From a checkpoint of a small mixture-of-experts model trained on Wikipedia.
Training: 398M tokens, 3037 steps.
Below are experts of layer 4 (counted from 0) of a mixture-of-experts language model. Rows are named router (the router's row for the expert), down (a neuron's output weights, with its number) and show model dimensions 0-127. Each number is 200 + 40 x the weight over its row's rms, rounded and kept within 0 to 999.
Before each expert's rows: a language model's description of what the expert responds to. This comes from a sample of Wikipedia text that the model never trained on.

# expert 11
What it handles: Year digits, national words. Digits inside years and dates, like 1 9 14 or 198 7; also nation or state words such as National, state, global, UK.
router,215,147,140,211,243,252,145,200,145,170,148,160,263,264,196,248,176,195,255,178,221,203,265,188,165,159,220,154,249,173,154,199,259,258,245,226,232,262,253,148,198,154,255,157,237,176,172,257,252,198,235,163,155,216,165,249,224,188,255,214,187,146,213,147,168,162,175,176,184,210,259,168,224,202,148,148,238,253,222,165,193,201,186,245,137,242,236,212,214,247,197,166,175,141,255,189,255,244,170,155,229,239,139,231,172,188,150,148,156,216,146,184,150,189,152,261,142,184,152,249,253,250,157,188,245,194,261,229
down1,243,318,196,232,155,190,210,259,204,204,192,192,214,217,177,200,165,195,232,126,209,248,169,190,246,282,234,232,203,257,216,168,196,222,199,141,155,177,244,230,133,119,121,202,252,207,167,144,237,182,254,209,285,231,195,270,164,178,158,208,211,155,203,228,258,202,219,158,268,153,270,211,185,214,221,236,253,161,132,202,208,187,217,196,155,197,247,177,102,188,221,202,178,227,265,183,187,178,177,165,174,306,158,244,221,199,177,131,203,264,190,266,188,193,156,189,241,222,217,229,167,198,198,255,140,198,194,166
down2,261,197,193,212,166,242,179,185,219,210,144,88,189,261,251,229,227,231,219,138,231,180,143,208,170,210,236,151,154,291,224,202,144,198,208,200,194,216,210,194,136,179,219,235,238,169,231,247,175,203,246,254,177,208,278,262,241,250,206,188,226,115,223,229,222,180,207,190,190,145,203,204,182,187,212,157,250,138,184,112,196,146,199,208,261,163,80,230,181,197,215,150,136,219,183,188,177,172,254,232,162,183,290,258,200,183,158,246,232,254,96,243,207,209,158,213,235,222,186,208,207,230,238,181,229,174,243,230
down3,257,202,210,207,204,166,139,167,195,252,152,190,147,189,192,181,185,194,167,182,188,268,144,190,270,236,215,207,212,191,201,225,203,149,239,168,242,190,189,245,152,174,280,257,117,233,200,154,209,220,130,196,207,185,179,215,279,282,177,189,199,193,234,168,144,201,176,276,195,220,207,210,230,243,113,239,196,123,144,236,241,191,240,146,243,150,257,256,170,114,181,205,199,160,238,252,147,218,181,180,156,165,221,233,181,181,174,175,211,315,193,216,172,265,203,233,161,163,209,195,118,198,188,248,150,135,144,190

# expert 46
What it handles: Past action verbs. Main verbs after a person subject in biographies, such as left, joined, led, returned, defeated, took.
router,173,135,118,213,222,194,163,233,167,182,162,107,238,242,238,273,197,204,232,165,208,200,308,192,169,174,254,164,235,181,141,217,221,215,239,235,212,241,283,128,183,179,251,146,240,172,196,267,230,224,237,137,205,196,205,229,212,197,267,204,188,137,218,160,230,186,201,205,214,206,251,179,183,170,189,150,216,268,251,152,214,208,179,206,141,238,224,156,217,210,158,124,172,169,236,146,268,247,123,157,234,253,124,203,155,228,202,181,155,204,159,114,172,166,176,236,154,191,168,248,197,227,174,170,212,210,260,197
down1,201,181,242,252,182,153,282,257,234,99,107,312,244,148,236,134,257,165,109,259,196,206,168,192,165,223,184,212,207,234,160,223,202,152,176,253,151,218,199,251,219,194,201,274,223,245,204,167,179,249,252,203,228,137,211,195,201,154,157,201,157,206,205,118,190,281,250,222,165,209,174,203,218,172,187,204,227,200,137,131,294,229,156,202,224,242,178,234,221,217,189,239,229,244,171,245,193,233,185,229,175,188,177,237,189,270,176,196,162,178,255,166,210,225,192,207,185,142,216,224,161,191,208,245,215,133,177,237
down2,238,199,171,209,145,224,175,182,238,173,184,170,206,174,202,195,173,183,198,217,178,225,175,208,167,217,100,212,154,223,201,237,168,192,138,155,157,262,171,198,220,162,213,205,129,200,175,192,231,203,245,204,233,256,217,185,93,199,156,270,124,193,196,235,250,276,170,193,155,178,185,249,180,196,255,124,266,175,179,203,216,151,83,196,179,232,169,204,227,229,160,261,249,177,208,236,217,199,261,158,217,241,186,172,225,169,255,275,185,146,128,222,210,231,177,182,282,256,223,212,185,173,236,164,160,319,185,248
down3,134,246,194,142,181,210,218,222,225,152,207,159,171,182,194,177,137,160,222,170,222,183,170,231,185,133,159,166,213,232,166,167,156,197,246,219,217,203,226,222,189,191,145,170,260,159,175,261,181,194,169,141,218,151,151,186,152,208,223,210,180,127,193,151,170,176,200,136,156,202,245,157,213,219,252,142,125,187,159,187,240,217,229,165,187,241,194,181,223,198,255,204,201,213,106,230,103,185,240,222,188,219,224,109,314,96,199,253,208,231,203,125,217,222,185,203,158,244,233,185,156,140,250,148,244,283,216,204

# expert 39
What it handles: Sentence periods and "the". Sentence-final and abbreviation periods ("Jr.", "S. W.") and "the" after prepositions; also first names like Donald, James.
router,208,154,152,206,261,247,160,201,151,172,149,160,260,268,208,251,183,182,251,178,218,212,260,183,164,152,218,148,251,188,142,195,271,268,240,225,226,256,255,148,203,157,246,152,242,168,174,257,244,203,240,159,157,211,171,255,195,207,256,206,187,150,207,148,161,163,172,175,178,220,252,168,214,191,143,148,247,265,219,167,195,199,176,256,126,244,229,188,210,248,203,165,183,149,263,182,255,247,189,144,221,238,139,230,180,195,158,145,163,221,161,174,151,160,146,247,149,176,165,257,234,257,162,179,246,190,261,221
down0,243,208,257,165,181,192,141,307,274,114,198,213,228,154,214,192,191,203,217,183,164,219,245,225,166,171,238,227,207,187,196,185,167,257,181,207,206,164,213,146,59,202,254,214,206,183,116,233,240,223,183,225,230,178,187,171,165,231,148,169,135,260,312,208,137,222,215,211,161,175,210,241,228,179,198,190,299,176,228,221,178,193,256,181,181,205,287,218,182,208,169,277,132,235,256,154,218,172,175,248,121,191,239,206,226,173,165,242,229,228,212,201,226,161,183,220,181,225,186,218,232,130,236,181,201,150,190,204
down1,249,136,180,235,225,251,243,202,181,202,152,132,189,292,135,158,192,221,198,127,222,217,249,191,106,224,254,194,254,287,249,212,282,238,167,249,193,246,185,156,190,258,180,206,241,204,172,158,129,226,275,120,200,180,199,240,201,207,261,175,173,260,232,205,197,209,257,244,150,278,219,236,181,193,172,248,166,185,233,237,226,238,171,219,191,143,127,157,213,171,209,187,183,167,146,208,199,202,227,233,201,128,97,191,229,189,199,233,166,207,179,153,223,229,232,222,212,183,221,151,176,231,187,203,216,219,282,222
down2,174,191,196,235,227,227,160,263,191,163,147,232,201,248,270,265,231,261,176,239,215,248,242,218,208,225,205,203,255,225,132,278,213,216,283,186,186,204,285,208,213,124,190,279,259,262,208,190,306,239,224,212,228,268,198,221,193,229,222,196,167,231,160,196,202,210,145,206,247,190,230,160,242,193,230,176,272,218,235,250,239,139,128,148,143,255,156,226,209,226,191,141,288,201,201,178,208,145,148,152,251,149,184,247,195,160,258,229,228,232,229,197,223,228,192,225,250,198,163,230,157,233,158,179,190,245,208,207

# expert 59
What it handles: Initials, digits in tables. Capital first letters of South Asian or Arabic names in tables, like N in Nurmagomed, plus digits 2, 3, 4 in numbers.
router,207,136,149,201,249,236,155,195,141,198,148,156,267,267,195,235,172,183,249,182,216,209,262,187,165,160,217,153,249,175,158,195,265,253,236,227,236,257,266,141,193,155,247,150,247,176,169,260,251,201,227,152,173,215,172,250,225,188,261,222,177,154,224,148,167,164,173,171,182,215,255,163,225,204,153,150,244,264,224,170,191,197,193,252,136,255,225,186,216,248,193,171,182,138,262,191,244,249,174,157,235,239,143,234,178,204,160,147,150,221,164,180,144,154,154,246,146,183,142,242,242,257,169,167,240,193,262,234
down0,158,183,178,161,197,185,299,208,134,209,169,188,172,166,213,178,227,234,232,215,216,164,255,144,194,203,249,263,192,119,126,214,170,184,174,219,260,153,182,136,136,223,173,212,163,230,211,300,230,244,198,228,138,215,216,205,209,228,227,232,207,184,104,145,218,191,127,242,257,204,190,209,171,119,204,283,199,225,283,186,191,231,264,264,251,192,249,210,228,191,201,177,198,173,167,203,134,155,277,163,214,191,221,213,202,156,240,164,217,289,246,178,146,237,190,210,292,214,190,234,187,177,243,201,170,221,194,206
down1,181,217,251,245,219,179,231,131,259,118,256,172,157,230,210,217,156,262,186,160,210,255,256,176,245,204,135,208,250,164,264,148,257,161,266,203,139,233,158,187,215,275,205,246,205,220,163,202,163,169,189,159,282,207,180,242,155,185,248,219,198,182,142,161,215,169,180,219,191,162,209,212,262,203,191,216,157,235,171,242,130,190,153,126,266,222,263,208,223,299,176,214,187,221,175,270,246,192,163,183,224,177,236,236,267,187,208,224,270,250,186,222,142,146,170,184,184,174,213,195,226,201,269,274,219,195,177,240
down2,252,228,210,303,217,266,139,202,209,200,144,202,207,150,196,184,185,239,158,220,202,228,225,212,235,276,190,225,201,268,196,280,236,148,211,138,136,248,199,249,238,201,191,173,166,259,186,239,133,160,218,232,279,224,190,251,209,214,152,226,129,188,232,141,216,211,241,203,229,190,204,235,257,190,216,143,247,235,237,219,229,209,195,246,162,165,198,215,158,186,231,195,204,253,247,229,205,205,332,253,248,236,235,214,200,235,180,156,246,136,212,220,144,178,248,227,177,276,206,274,240,186,221,234,273,166,214,235

# expert 52
What it handles: Numbers and sentence ends. Periods, line breaks and single digits in scores, durations and dates, plus word pieces like pl, ew, ied.
router,216,152,132,212,252,249,161,197,142,178,144,169,264,265,207,247,177,183,255,169,219,205,273,183,165,146,228,141,258,183,150,184,263,248,243,235,235,258,254,139,189,168,241,152,240,179,168,257,252,205,229,153,168,218,175,247,210,218,258,207,191,150,219,147,183,161,183,176,178,227,249,169,215,192,149,150,233,262,236,157,188,197,186,252,132,246,219,173,219,253,201,157,185,140,263,180,252,245,171,150,230,229,144,228,171,193,163,157,162,216,154,167,150,172,165,259,148,181,153,251,241,255,172,175,215,197,266,235
down0,167,193,166,109,224,239,141,261,218,235,187,104,189,195,134,177,261,225,165,168,171,224,261,183,210,234,181,160,127,150,264,231,205,203,220,254,216,169,195,217,191,173,194,183,135,253,173,228,173,257,197,126,244,276,208,190,189,181,142,275,202,252,261,147,229,273,195,209,219,175,224,201,230,217,214,251,218,221,160,322,260,200,202,188,232,173,250,189,164,229,133,204,210,230,180,128,197,159,192,245,195,278,198,229,219,212,185,224,250,219,254,239,132,275,229,249,201,199,227,173,202,208,181,182,212,153,253,203
down1,218,139,128,207,213,278,173,198,185,217,226,208,208,278,231,263,211,171,164,225,194,228,216,203,206,181,195,205,230,130,200,228,168,273,243,124,184,164,220,220,151,149,236,151,284,159,145,281,191,203,149,222,205,205,197,234,166,233,196,195,172,194,180,160,150,159,167,237,206,227,184,227,215,171,167,129,235,170,155,142,150,187,161,192,167,256,267,159,224,186,212,215,216,224,216,191,155,218,209,163,182,277,125,196,137,232,249,255,171,229,141,211,221,236,155,153,161,187,264,257,267,122,176,231,271,225,247,275
down2,198,248,241,253,200,237,175,220,197,247,237,196,221,255,247,206,133,274,177,238,174,168,143,208,194,146,141,151,207,181,177,173,239,199,286,137,233,266,118,142,227,251,134,218,186,186,213,183,217,189,193,210,207,198,184,214,214,170,180,117,167,192,149,206,174,159,132,218,216,155,230,151,148,226,227,187,193,207,150,248,181,127,308,195,304,214,185,181,199,234,281,246,181,190,234,199,219,152,225,135,195,237,146,189,205,219,256,135,212,226,259,114,230,160,211,140,185,222,197,203,212,160,169,220,161,250,217,197

# expert 35
What it handles: Digits in numbers. Individual digits in years, dates, scores and table numbers, such as the 8 in 1888 or the 9 in 1990s.
router,228,159,104,220,217,208,150,204,169,228,138,193,303,279,208,250,190,204,254,170,260,186,237,193,160,193,183,165,279,178,168,216,247,306,209,260,222,217,212,197,195,179,223,158,210,191,192,225,202,200,241,164,144,206,181,228,226,167,274,250,169,110,218,139,157,163,204,191,173,202,220,193,210,167,103,175,232,248,246,187,199,165,200,241,178,270,188,177,176,271,176,165,158,100,275,184,220,260,187,170,233,234,106,222,198,198,165,152,181,219,151,185,188,175,178,241,166,201,189,255,231,228,194,200,230,152,238,191
down1,164,231,249,152,225,239,162,219,221,232,220,159,214,263,176,270,233,134,204,218,199,158,274,165,177,251,224,148,199,164,208,142,174,230,241,205,206,157,164,153,245,255,194,162,150,144,215,233,169,232,210,216,242,242,154,246,188,302,266,179,239,126,213,163,163,181,223,145,198,189,180,197,237,200,239,189,225,210,155,172,222,128,223,177,99,189,229,199,107,168,136,179,206,205,233,238,211,206,224,309,188,188,221,166,215,256,121,243,204,142,228,148,185,173,193,228,248,192,233,223,278,231,203,208,204,172,230,130
down2,256,187,175,195,287,167,162,219,313,192,168,207,189,161,253,153,250,226,210,229,217,260,165,196,241,209,224,179,177,229,163,161,262,257,181,198,132,221,206,207,268,221,184,178,237,171,273,238,179,238,190,194,172,215,161,156,192,154,153,164,189,220,240,173,189,195,213,161,179,166,180,208,78,179,141,240,212,187,174,148,186,154,286,246,196,236,212,167,210,254,189,213,240,232,177,268,161,259,181,213,284,242,156,189,128,243,193,197,213,212,163,157,219,261,156,237,232,99,192,213,243,190,181,283,161,183,181,177
down3,128,226,179,229,150,212,110,186,260,172,164,158,163,243,244,215,170,205,223,153,243,293,244,184,196,265,194,157,207,219,142,237,191,222,220,241,177,190,103,202,214,213,248,247,131,184,124,235,206,270,198,234,198,231,185,190,181,202,164,115,226,178,261,317,204,215,253,188,187,254,185,213,198,157,290,269,207,220,193,206,239,198,169,168,231,203,167,179,215,185,152,181,229,226,193,254,183,179,206,130,168,203,169,161,213,235,219,182,185,255,196,186,174,112,176,206,237,221,199,207,280,280,201,237,189,213,136,154

# expert 5
What it handles: Sk- and name-initial pieces. Word-initial pieces such as sk, Sk, Gh, Flor, Mand, often the first chunk of a name; also whole words Human and University.
router,198,153,148,206,253,262,184,196,144,197,188,144,255,278,226,252,175,199,189,188,243,219,275,222,189,175,221,175,242,182,183,181,274,239,236,215,226,230,297,196,160,173,231,176,215,172,137,249,223,193,226,138,179,239,204,252,216,230,274,213,193,131,227,121,188,168,176,184,177,215,273,173,205,189,173,169,243,241,245,158,188,175,202,284,157,231,215,196,185,248,227,162,195,162,291,200,245,232,149,147,222,269,157,206,187,211,189,162,157,237,142,146,130,197,141,250,124,199,145,226,258,207,154,190,228,184,263,204
down0,271,244,236,206,131,233,190,250,119,236,220,279,171,177,222,188,226,205,88,208,241,184,183,251,201,229,220,226,155,172,185,227,174,195,199,191,158,168,181,208,276,201,241,232,213,139,176,216,153,155,245,213,165,193,251,228,120,206,133,166,166,187,221,170,201,169,238,167,179,267,198,201,223,253,206,222,170,251,247,212,196,161,220,167,163,129,169,187,218,222,193,224,280,238,299,181,192,225,216,232,215,253,182,205,123,232,207,210,238,207,153,109,135,203,152,152,230,225,229,178,178,260,158,214,168,221,299,260
down1,206,146,271,166,172,204,213,134,169,143,214,252,151,148,220,195,158,151,224,171,167,187,221,186,204,228,208,229,99,295,294,258,148,154,158,135,236,175,127,152,245,192,229,188,204,237,177,185,139,211,201,167,175,190,180,162,222,192,268,218,220,162,196,223,181,199,222,214,238,167,212,178,264,250,226,184,229,206,152,190,214,142,193,197,318,211,215,204,231,188,180,156,165,178,134,239,220,145,218,147,168,147,202,139,215,206,221,163,218,223,239,271,184,177,246,288,155,211,234,203,150,184,258,167,271,184,152,210
down2,219,185,210,223,192,210,239,245,228,240,150,144,188,113,87,179,263,135,180,181,253,136,139,120,204,193,159,156,129,180,228,188,158,160,244,144,266,240,152,170,189,156,172,139,172,175,221,251,220,229,97,233,230,221,178,238,209,205,255,196,266,147,162,185,175,240,136,213,219,176,288,179,219,193,156,177,195,178,194,224,159,241,174,173,211,244,213,177,226,187,154,218,225,171,155,171,210,229,214,223,176,197,191,153,136,179,164,226,237,162,223,241,223,220,219,198,102,202,169,159,203,214,200,266,186,264,202,127

# expert 53
What it handles: Time words, infobox fields. Nouns like years, century, period, died, and infobox labels like Scientific classification, Conservation status, Country, Release date.
router,234,156,79,190,226,235,194,214,121,231,144,175,244,262,212,251,217,219,205,211,228,190,260,210,177,171,210,169,224,195,171,188,252,225,238,252,233,260,317,137,183,193,251,193,216,154,202,225,268,199,262,182,135,230,161,212,212,184,264,230,171,152,199,162,203,147,147,180,191,205,227,166,247,207,191,154,226,223,276,124,198,166,205,227,141,215,227,200,192,258,218,175,183,107,268,187,239,249,142,171,206,246,179,220,160,231,191,168,174,179,114,164,188,200,130,268,167,196,160,221,228,232,151,195,223,210,246,192
down0,192,159,123,171,238,209,166,241,198,208,153,254,194,181,207,245,226,232,215,124,233,308,187,230,198,222,215,193,254,194,200,261,200,211,218,180,177,260,144,167,241,144,243,144,183,196,249,169,115,208,117,243,145,291,171,175,106,150,177,137,210,265,187,167,197,142,236,172,225,260,243,202,178,183,232,187,215,206,298,215,178,278,269,173,251,243,274,206,207,172,208,220,228,170,119,207,281,214,219,216,169,186,183,185,214,162,217,239,188,231,225,226,199,197,242,169,241,210,163,172,200,160,180,157,215,177,188,166
down1,197,171,195,262,228,129,166,280,110,152,179,242,129,182,176,215,188,164,194,232,123,187,209,167,120,238,204,214,204,163,224,249,231,284,263,221,222,224,157,213,213,198,230,237,198,243,195,223,190,152,85,205,228,160,214,225,179,165,221,166,179,232,154,243,293,219,182,208,198,275,175,252,211,198,170,206,180,207,139,198,262,177,208,239,137,275,131,170,192,169,206,250,221,163,166,139,173,195,180,179,171,184,229,202,209,220,203,210,133,185,184,135,273,262,190,282,252,201,186,178,153,189,138,207,153,170,167,200
down2,215,242,213,218,206,188,202,229,190,199,198,139,210,267,188,233,163,252,246,164,242,224,187,271,262,200,254,147,237,183,180,278,266,151,181,232,224,171,189,191,209,205,255,231,45,226,184,224,195,173,186,208,113,169,213,281,233,225,199,193,150,170,282,216,289,210,158,199,194,197,188,194,249,218,203,248,177,228,155,205,199,143,242,223,140,222,241,187,169,204,189,107,251,84,200,213,267,157,193,219,212,234,220,201,192,209,229,243,228,209,233,192,172,268,230,176,245,177,189,171,208,199,276,187,219,126,196,189

# expert 8
What it handles: Table header labels. Column-header and field-label words in tables and infoboxes, such as Pts, GF, Category, Votes, age, MPC, Running time.
router,231,148,182,174,209,234,170,185,166,220,166,173,255,275,206,300,159,222,217,196,213,201,313,183,195,171,245,171,250,164,184,213,256,205,195,194,236,265,244,125,213,212,247,167,225,200,183,271,277,221,219,127,177,198,163,246,196,188,246,157,127,128,182,129,245,197,168,215,204,199,243,146,217,222,179,176,223,267,225,157,170,169,211,252,132,234,275,179,225,242,222,148,168,129,292,147,246,224,172,137,187,233,165,201,151,214,178,177,156,202,199,137,159,160,174,204,175,192,156,221,202,203,196,186,224,191,273,181
down0,233,147,211,182,210,145,233,208,166,180,239,219,134,217,235,186,247,238,207,158,177,219,156,182,192,218,189,247,140,198,199,165,226,175,224,187,233,185,172,146,262,177,210,174,148,84,229,111,257,228,139,201,210,178,194,200,263,160,233,256,263,265,214,191,265,178,179,102,171,208,184,265,134,255,195,196,143,206,222,188,208,210,232,242,160,203,129,238,248,179,247,195,232,210,131,248,151,252,218,199,276,245,170,175,173,201,247,191,229,233,167,231,137,165,250,181,222,194,140,289,210,253,230,152,225,208,240,171
down1,149,213,241,199,188,165,209,249,227,145,231,252,256,238,182,251,200,129,249,146,236,225,197,196,210,199,213,213,203,273,148,144,68,172,196,224,230,275,205,227,186,204,141,197,241,161,247,244,239,183,203,171,180,181,204,180,160,211,187,215,227,239,172,232,199,229,178,231,165,289,232,142,192,208,251,181,170,244,228,107,257,223,74,242,230,221,232,199,205,182,171,141,171,193,131,204,75,161,195,192,153,136,165,212,213,233,218,210,288,236,211,195,245,191,198,210,184,195,212,176,161,183,208,205,168,242,234,213
down2,204,193,208,192,242,216,146,202,150,171,246,186,197,227,191,275,155,159,255,145,274,177,239,142,201,166,229,211,222,144,177,156,200,221,258,236,187,146,150,214,226,177,188,265,136,219,227,191,146,136,180,237,192,171,229,204,226,230,141,355,200,158,183,241,236,267,260,161,189,183,215,271,196,192,247,206,187,198,210,206,175,188,196,223,183,242,146,205,181,143,205,160,243,207,200,242,161,261,225,230,184,164,204,169,227,226,248,169,176,211,219,231,189,243,221,216,253,193,195,204,105,318,186,200,257,277,161,262

# expert 55
What it handles: Sports vocabulary. Sports terms in team and athlete biographies, such as season, record, team, football, League, scored, draw.
router,200,136,163,169,240,224,173,262,126,205,180,172,219,261,185,234,166,160,194,254,205,161,226,190,148,152,203,189,243,131,190,155,223,210,268,207,235,234,253,164,192,194,301,184,243,175,135,249,225,227,289,199,199,235,182,211,262,227,262,213,238,190,186,141,152,200,229,151,206,218,295,172,189,167,168,175,203,209,257,185,218,170,218,230,174,239,183,184,228,269,237,115,193,164,245,147,234,267,138,184,208,257,168,179,183,236,169,167,173,192,155,147,144,161,212,285,155,168,109,223,265,182,173,218,207,200,215,210
down1,166,156,193,228,205,177,222,178,202,247,202,185,274,216,255,180,165,227,185,237,299,230,200,213,231,234,173,234,247,192,199,273,148,175,141,223,207,309,190,212,227,260,211,138,160,154,220,203,222,228,182,206,228,201,131,213,203,137,265,205,176,174,175,156,228,203,169,227,225,179,151,162,228,243,266,260,233,167,190,125,217,204,211,177,209,205,200,192,250,136,275,217,222,229,240,168,168,171,221,149,166,142,245,189,182,161,262,189,154,313,206,284,187,234,243,109,172,153,178,168,226,200,157,180,232,245,161,140
down2,160,191,184,192,118,204,173,179,231,146,198,192,259,213,158,207,228,225,177,179,177,149,221,172,173,213,201,211,212,158,265,191,262,236,178,257,181,158,283,182,171,147,162,231,211,198,110,214,187,193,199,191,193,204,230,135,198,340,212,174,135,236,229,198,227,201,158,137,192,189,203,222,162,242,227,160,256,244,136,215,199,145,209,129,225,239,258,211,210,233,142,178,210,115,198,244,258,134,132,116,176,263,222,129,213,222,178,188,230,199,200,257,197,155,228,212,203,139,162,166,171,161,247,246,199,206,259,161
down3,149,213,179,239,192,209,179,238,133,212,176,183,208,195,217,259,205,223,196,289,225,225,262,207,215,193,254,243,225,202,179,235,194,249,214,205,188,178,179,176,211,258,235,221,209,136,223,246,167,171,256,114,233,182,204,224,122,185,90,166,266,162,205,148,161,241,292,219,211,187,231,226,248,179,210,166,202,232,167,168,148,225,243,142,200,201,204,196,111,193,216,219,272,220,210,195,232,133,156,168,218,201,116,212,239,223,210,210,166,187,310,296,207,218,259,283,252,197,238,194,166,211,183,191,268,198,254,207

# expert 48
What it handles: Line-initial capitalized words. First capitalized word piece after a dash, pipe, line break or heading mark in lists and infoboxes, such as Atl(ético), Pos, Serv(es).
router,221,170,184,223,230,290,187,216,148,198,182,162,237,223,199,243,203,201,224,212,257,227,234,239,192,163,232,160,232,232,161,167,261,251,227,250,232,257,293,171,169,179,214,178,217,177,163,233,268,208,210,123,160,230,197,237,239,225,231,207,206,139,211,126,166,146,173,197,191,197,224,165,169,190,182,142,232,232,273,137,197,229,207,275,124,221,205,157,175,258,183,185,200,160,299,231,248,222,135,181,226,260,159,258,156,198,196,193,162,179,161,190,162,179,140,231,82,187,178,234,268,237,131,208,229,217,249,212
down0,153,192,209,128,179,185,130,198,250,225,261,158,241,232,178,189,157,146,243,268,264,204,141,179,149,246,182,257,206,174,161,161,225,221,241,132,233,177,131,200,172,234,223,139,216,231,258,200,218,174,149,231,139,189,187,146,181,263,210,197,180,167,209,162,169,144,233,196,222,252,188,221,169,173,149,166,154,220,173,181,177,235,201,197,213,187,266,66,196,131,154,268,185,164,225,169,168,247,225,295,228,163,197,103,186,183,206,240,228,197,252,170,180,205,226,201,170,190,216,272,149,139,215,204,239,211,187,167
down1,279,187,243,201,205,259,196,175,134,124,170,204,191,232,153,219,215,171,161,251,241,191,193,285,248,103,209,197,158,219,214,208,206,164,166,194,111,213,137,184,239,182,161,223,99,220,122,213,229,157,133,154,232,164,199,200,216,285,318,211,185,205,178,237,153,262,223,178,237,192,231,215,188,123,223,201,196,225,200,194,182,220,156,260,198,142,214,183,161,256,243,224,182,287,213,174,195,202,149,218,255,182,142,226,214,263,201,186,182,222,247,185,207,156,189,205,209,191,265,165,225,188,174,238,161,244,251,232
down2,174,208,216,210,191,153,233,181,211,237,294,178,211,206,225,237,212,285,242,199,206,197,174,216,164,189,249,175,267,217,188,227,167,157,208,234,266,195,144,234,171,181,191,199,236,214,187,222,272,272,264,185,150,278,128,179,194,236,235,231,166,203,195,131,193,174,158,211,263,277,236,210,234,183,154,166,239,190,251,163,148,221,232,176,185,169,269,172,164,154,193,100,215,171,153,156,200,131,206,209,188,63,180,171,180,188,187,196,267,188,187,165,218,181,218,183,145,141,158,127,245,228,126,191,151,207,215,188

# expert 6
What it handles: Life and career nouns. Biographical nouns like life, career, born, living, education, home, music, often after his or the, e.g. living conditions, until his death.
router,209,189,106,224,266,241,177,190,127,245,181,198,260,228,218,263,174,214,189,125,192,239,212,228,152,182,243,196,226,175,178,214,231,226,271,214,224,253,302,153,226,157,201,176,216,221,154,208,232,221,218,157,218,226,204,197,204,216,224,180,234,132,217,202,106,187,123,210,225,206,299,181,259,215,165,156,215,246,213,161,197,164,226,245,169,236,200,141,259,260,176,150,185,125,213,212,213,237,218,146,238,230,193,238,159,247,216,161,169,200,176,216,187,226,185,209,163,149,222,226,290,329,201,210,209,172,268,195
down1,211,219,239,200,281,192,230,147,218,174,195,264,200,227,182,205,182,236,238,117,204,150,215,213,212,222,197,193,232,186,248,155,197,211,208,226,192,97,219,235,190,225,238,177,155,263,169,300,183,128,194,255,215,149,127,231,189,210,132,204,269,204,254,229,291,156,197,186,209,163,194,140,203,256,123,138,277,152,245,187,181,181,153,170,204,230,138,145,227,208,202,112,186,240,196,192,209,111,165,176,151,242,225,208,204,255,220,230,231,227,176,163,190,248,179,187,197,225,174,248,254,226,202,191,253,129,237,179
down2,171,174,221,245,261,211,214,206,191,112,211,188,168,140,188,221,205,199,248,268,283,244,165,183,159,174,117,145,194,180,246,172,176,159,267,189,259,165,184,164,148,277,159,155,230,216,269,140,156,255,282,241,135,184,181,195,222,203,153,187,225,220,146,260,238,212,175,216,206,197,162,255,226,235,279,169,218,199,238,185,193,171,193,196,199,190,176,159,185,184,197,220,158,163,190,225,153,170,238,123,234,211,198,161,260,183,176,217,190,269,271,258,220,203,193,168,184,159,224,206,256,217,284,157,138,272,136,181
down3,189,150,181,148,197,232,166,186,176,193,259,191,172,177,122,161,189,206,202,164,109,155,301,222,172,260,158,248,187,210,278,235,201,205,192,208,164,176,202,169,166,205,234,193,182,177,232,245,226,189,192,211,246,206,224,244,175,251,207,287,149,286,210,182,178,267,335,244,202,231,240,275,216,238,257,213,208,201,179,223,132,166,194,208,198,241,177,178,240,167,163,211,152,173,210,208,159,213,228,252,167,187,234,248,174,281,192,182,267,205,163,237,240,250,258,163,163,223,276,168,261,217,159,204,171,167,152,167

# expert 45
What it handles: Zero digits in numbers. Digit 0 inside numbers, years and table statistics, e.g. 2002, 2010, 6.60, score cells "| 0 |".
router,214,181,175,206,224,228,126,206,158,163,145,179,308,300,204,239,189,205,233,172,238,234,262,218,147,167,248,199,281,189,146,202,246,282,214,252,255,227,246,193,158,190,282,166,222,201,184,222,225,174,217,133,129,230,199,228,223,215,261,207,184,163,256,115,229,197,169,170,188,207,225,176,215,231,174,169,209,241,280,178,191,201,213,242,125,225,202,195,199,273,199,137,221,162,254,206,239,222,174,174,219,240,169,236,195,200,193,166,141,186,160,151,168,166,178,218,157,161,174,216,230,223,124,207,271,190,295,227
down1,173,237,200,170,261,211,211,226,147,220,217,195,227,224,113,153,169,236,224,213,255,129,221,150,237,168,122,200,193,196,152,131,231,222,218,190,165,179,197,169,213,241,182,223,166,237,178,197,197,217,154,217,151,248,147,188,89,247,246,209,194,186,180,197,186,177,288,188,155,125,207,205,202,208,219,168,139,200,171,98,193,183,176,269,207,159,194,187,229,193,138,260,190,205,218,239,142,188,273,301,234,191,216,237,224,176,144,176,149,203,262,175,250,242,174,286,211,161,252,234,211,190,173,300,169,219,214,217
down2,196,229,207,174,168,211,253,165,249,153,142,200,178,223,232,192,171,206,218,133,142,149,196,171,187,239,200,271,203,221,200,256,148,180,190,217,224,210,259,157,153,186,256,269,250,237,178,228,179,184,205,230,209,159,221,229,210,171,235,121,196,191,292,232,242,175,170,179,276,178,161,126,235,254,218,254,209,143,203,293,223,143,169,193,288,120,147,256,181,183,217,260,122,179,167,140,194,225,258,150,199,186,213,156,235,150,116,165,202,173,164,143,232,227,211,188,222,162,228,202,172,166,264,173,181,180,214,154
down3,241,165,159,273,164,223,215,162,185,172,208,246,204,216,191,177,159,167,199,179,145,172,228,190,179,145,190,236,207,139,180,121,273,207,253,216,229,250,212,186,231,217,189,253,125,239,217,114,182,191,274,173,258,113,237,186,140,116,208,195,274,217,190,232,162,172,234,198,175,221,214,194,260,171,196,192,223,220,282,235,231,251,143,162,205,236,141,172,170,277,214,151,259,258,224,196,173,140,180,155,170,245,180,239,208,260,211,219,253,193,208,178,264,132,191,241,173,178,202,163,256,166,166,226,217,190,277,148